config.yaml
num_hidden_layers: 11
hidden_size: 96
n_experts: 48
experts_per_token: 2
d_expert: 96
d_shared_expert: 0
hidden_act: "swiglu"
moe_layers: [2, 3, 4, 5, 6, 7, 8, 9, 10]
router_score: "softmax"
normalize_top_k: true
routed_scale: 1.0
balance_loss: 0.00392
balance_bias: false
router_z_loss: 0.0001
router_bias: true
n_groups: 8
groups_per_token: 2
init_std_router: 0.0314
lr_router: 0.00242
vocab_size: 8192
norm: "rmsnorm"
norm_eps: 1e-05
tie_word_embeddings: false
optimizer: "adamw"
learning_rate: 0.00333
beta1: 0.9
beta2: 0.95
batch_tokens: [65536, 131072, 262144, 524288]
max_seq_len: 512
train_tokens: 421400000
max_steps: 4261
dataset: "wikipedia_en"
Below are experts of layer 6 (counted from 0) of a mixture-of-experts language model. Rows are named router (the router's row for the expert) and show model dimensions 0-95. Each number is 50 + 12 x the weight over its row's rms, rounded and kept within 0 to 99.
After each expert's rows: a language model's description of what the expert responds to; "comes before" lists some tokens at least twice as common just after its tokens as in all text. This comes from a sample of Wikipedia text that the model never trained on. Tokens count by the router's weight.

# expert 17
router:50 48 54 52 54 67 43 39 44 31 54 44 55 68 33 56 54 44 61 42 66 50 71 65 27 53 51 46 67 63 48 52 51 41 61 42 53 45 46 47 40 55 56 46 57 37 46 43 37 56 41 57 65 34 57 59 39 56 51 68 28 56 75 50 24 37 63 64 32 41 54 29 54 38 35 39 71 36 65 40 50 44 45 47 54 36 62 42 66 27 51 29 21 38 37 65
Structural punctuation. Table pipes, colons after infobox field names, equals signs in headings, and braces in LaTeX, as in Surface area:, Majority |.
comes before: "=", "  ", "\n\n", " 1", " 0", " 2"

# expert 31
router:64 37 37 57 62 57 63 32 50 24 49 35 52 68 59 49 53 45 56 37 60 58 56 28 40 39 58 49 65 63 44 49 56 62 62 46 52 47 38 38 66 52 59 32 69 48 57 37 30 65 41 44 48 39 43 51 65 49 23 60 35 60 64 50 34 51 65 56 38 42 39 26 38 41 53 48 73 37 56 44 54 62 41 38 43 35 44 51 63 18 60 38 30 44 61 43
Line ends and closings. Line breaks ending table rows or list items, closing parentheses after dates, and percent signs in statistics tables.
comes before: "-", "|", ";", " been", " JPL", " also"

# expert 11
router:60 47 44 53 55 49 49 30 52 44 68 38 64 79 28 51 72 52 60 55 63 43 51 40 39 51 43 56 63 53 49 47 47 50 61 41 40 36 56 48 61 45 58 48 50 77 57 51 39 54 44 59 47 46 46 58 47 47 30 54 48 61 65 52 32 46 57 56 42 47 39 15 42 50 29 52 82 47 61 42 56 40 27 34 37 15 58 40 53 43 46 24 36 43 52 59
Headings and line breaks. Equals signs in == section headings == and paragraph or list line breaks in Wikipedia markup, plus opening quotes and brackets.
comes before: "=", "-", "The", "|", "\n", "In"

# expert 14
router:57 45 44 63 49 52 53 49 34 31 44 30 55 64 38 46 66 39 62 56 44 62 72 63 39 46 52 43 68 42 49 55 39 47 73 49 35 57 47 51 53 42 60 31 56 67 61 43 37 60 44 42 39 40 44 51 28 54 35 52 51 59 71 51 38 54 68 70 21 48 53 34 40 49 46 39 84 57 56 44 41 59 37 26 46 48 33 48 60 27 60 30 56 36 54 65
Sentence-final periods. Periods ending sentences, citations and list items, plus final digits of ISBNs and years, and coordinate marks like ° and ′.
comes before: "\n\n", " The", "\n", " He", " In", " It"

# expert 46
router:49 63 31 59 63 69 60 28 52 35 61 38 64 60 49 56 56 57 61 53 45 52 63 54 46 64 50 50 69 44 52 54 53 37 60 54 48 40 51 41 55 57 53 44 56 46 62 28 43 51 28 58 57 24 75 71 29 47 44 54 45 53 66 52 33 55 51 66 30 37 37 10 40 55 52 47 78 55 53 63 57 42 32 53 40 40 42 41 56 40 57 25 53 49 40 52
List-introducing words. Colons after infobox labels like Starring: and Produced by:, plus list-introducing words such as as, including, include, featuring.
comes before: " a", " the", " \"", " an", " The", " well"

# expert 8
router:61 38 49 44 42 40 46 38 38 28 59 39 53 73 40 36 61 54 62 37 42 54 68 39 38 64 48 48 51 47 60 35 44 46 68 53 25 49 52 45 61 41 51 46 66 46 69 50 20 55 42 51 64 37 68 49 47 58 31 55 46 57 64 57 28 49 66 72 48 48 35 30 45 53 49 37 73 48 49 69 37 55 39 59 52 26 41 52 77 35 50 35 44 50 33 58
Commas after names. Commas and apostrophes right after a noun or name closing a phrase, such as Duterte, Master's, film, which, Machine.
comes before: " and", "s", " but", " which", " the", " he"

# expert 9
router:40 48 40 60 63 68 57 29 48 19 63 46 48 67 26 53 53 57 60 53 56 62 71 37 44 52 51 39 63 42 52 47 38 57 60 55 60 49 56 47 75 54 57 47 77 51 56 37 45 54 38 60 52 32 46 39 41 64 53 57 33 50 56 33 22 53 70 64 35 50 36 20 47 38 31 54 55 64 62 59 42 58 29 50 39 32 51 45 65 38 45 44 39 40 51 57
Name endings. Final pieces of proper names, such as -burg, -shire, -ville, Creek, Township, and Slavic surname endings like -uk, -ovich, -ov.
comes before: " |", ",", " (", "\n", "\n\n", "'"

# expert 24
router:47 41 33 66 63 51 55 39 56 46 53 27 50 57 52 72 43 55 48 43 48 42 70 59 37 53 47 51 79 42 57 58 66 41 63 40 38 50 21 43 57 42 64 52 73 53 55 61 26 57 28 57 50 19 57 46 51 65 47 58 50 56 37 55 34 45 67 52 50 29 35 36 43 58 34 34 69 28 67 54 50 47 41 47 50 40 44 32 64 33 59 43 50 59 52 58
Plural endings. Plural and noun suffixes ending a word, chiefly s and es, such as trophi-es, extra-s, strike-s, -ations.
comes before: ",", ".", " of", " and", " in", " were"

# expert 43
router:55 35 47 41 62 64 65 27 46 30 67 45 50 69 52 62 60 50 31 43 64 39 63 35 51 52 42 54 71 75 60 56 60 56 59 66 37 43 47 44 56 44 65 57 60 47 66 67 39 46 39 43 43 29 49 58 39 40 47 43 34 60 67 64 37 46 58 56 25 42 47 30 33 44 39 32 65 61 49 26 35 54 38 48 45 39 54 42 64 27 32 37 46 54 42 53
Infinitive to and purpose. The words to, for, into, can, must and the verbs following them, as in tend to develop, notable for, to win.
comes before: " the", " a", " be", " his", " their", " have"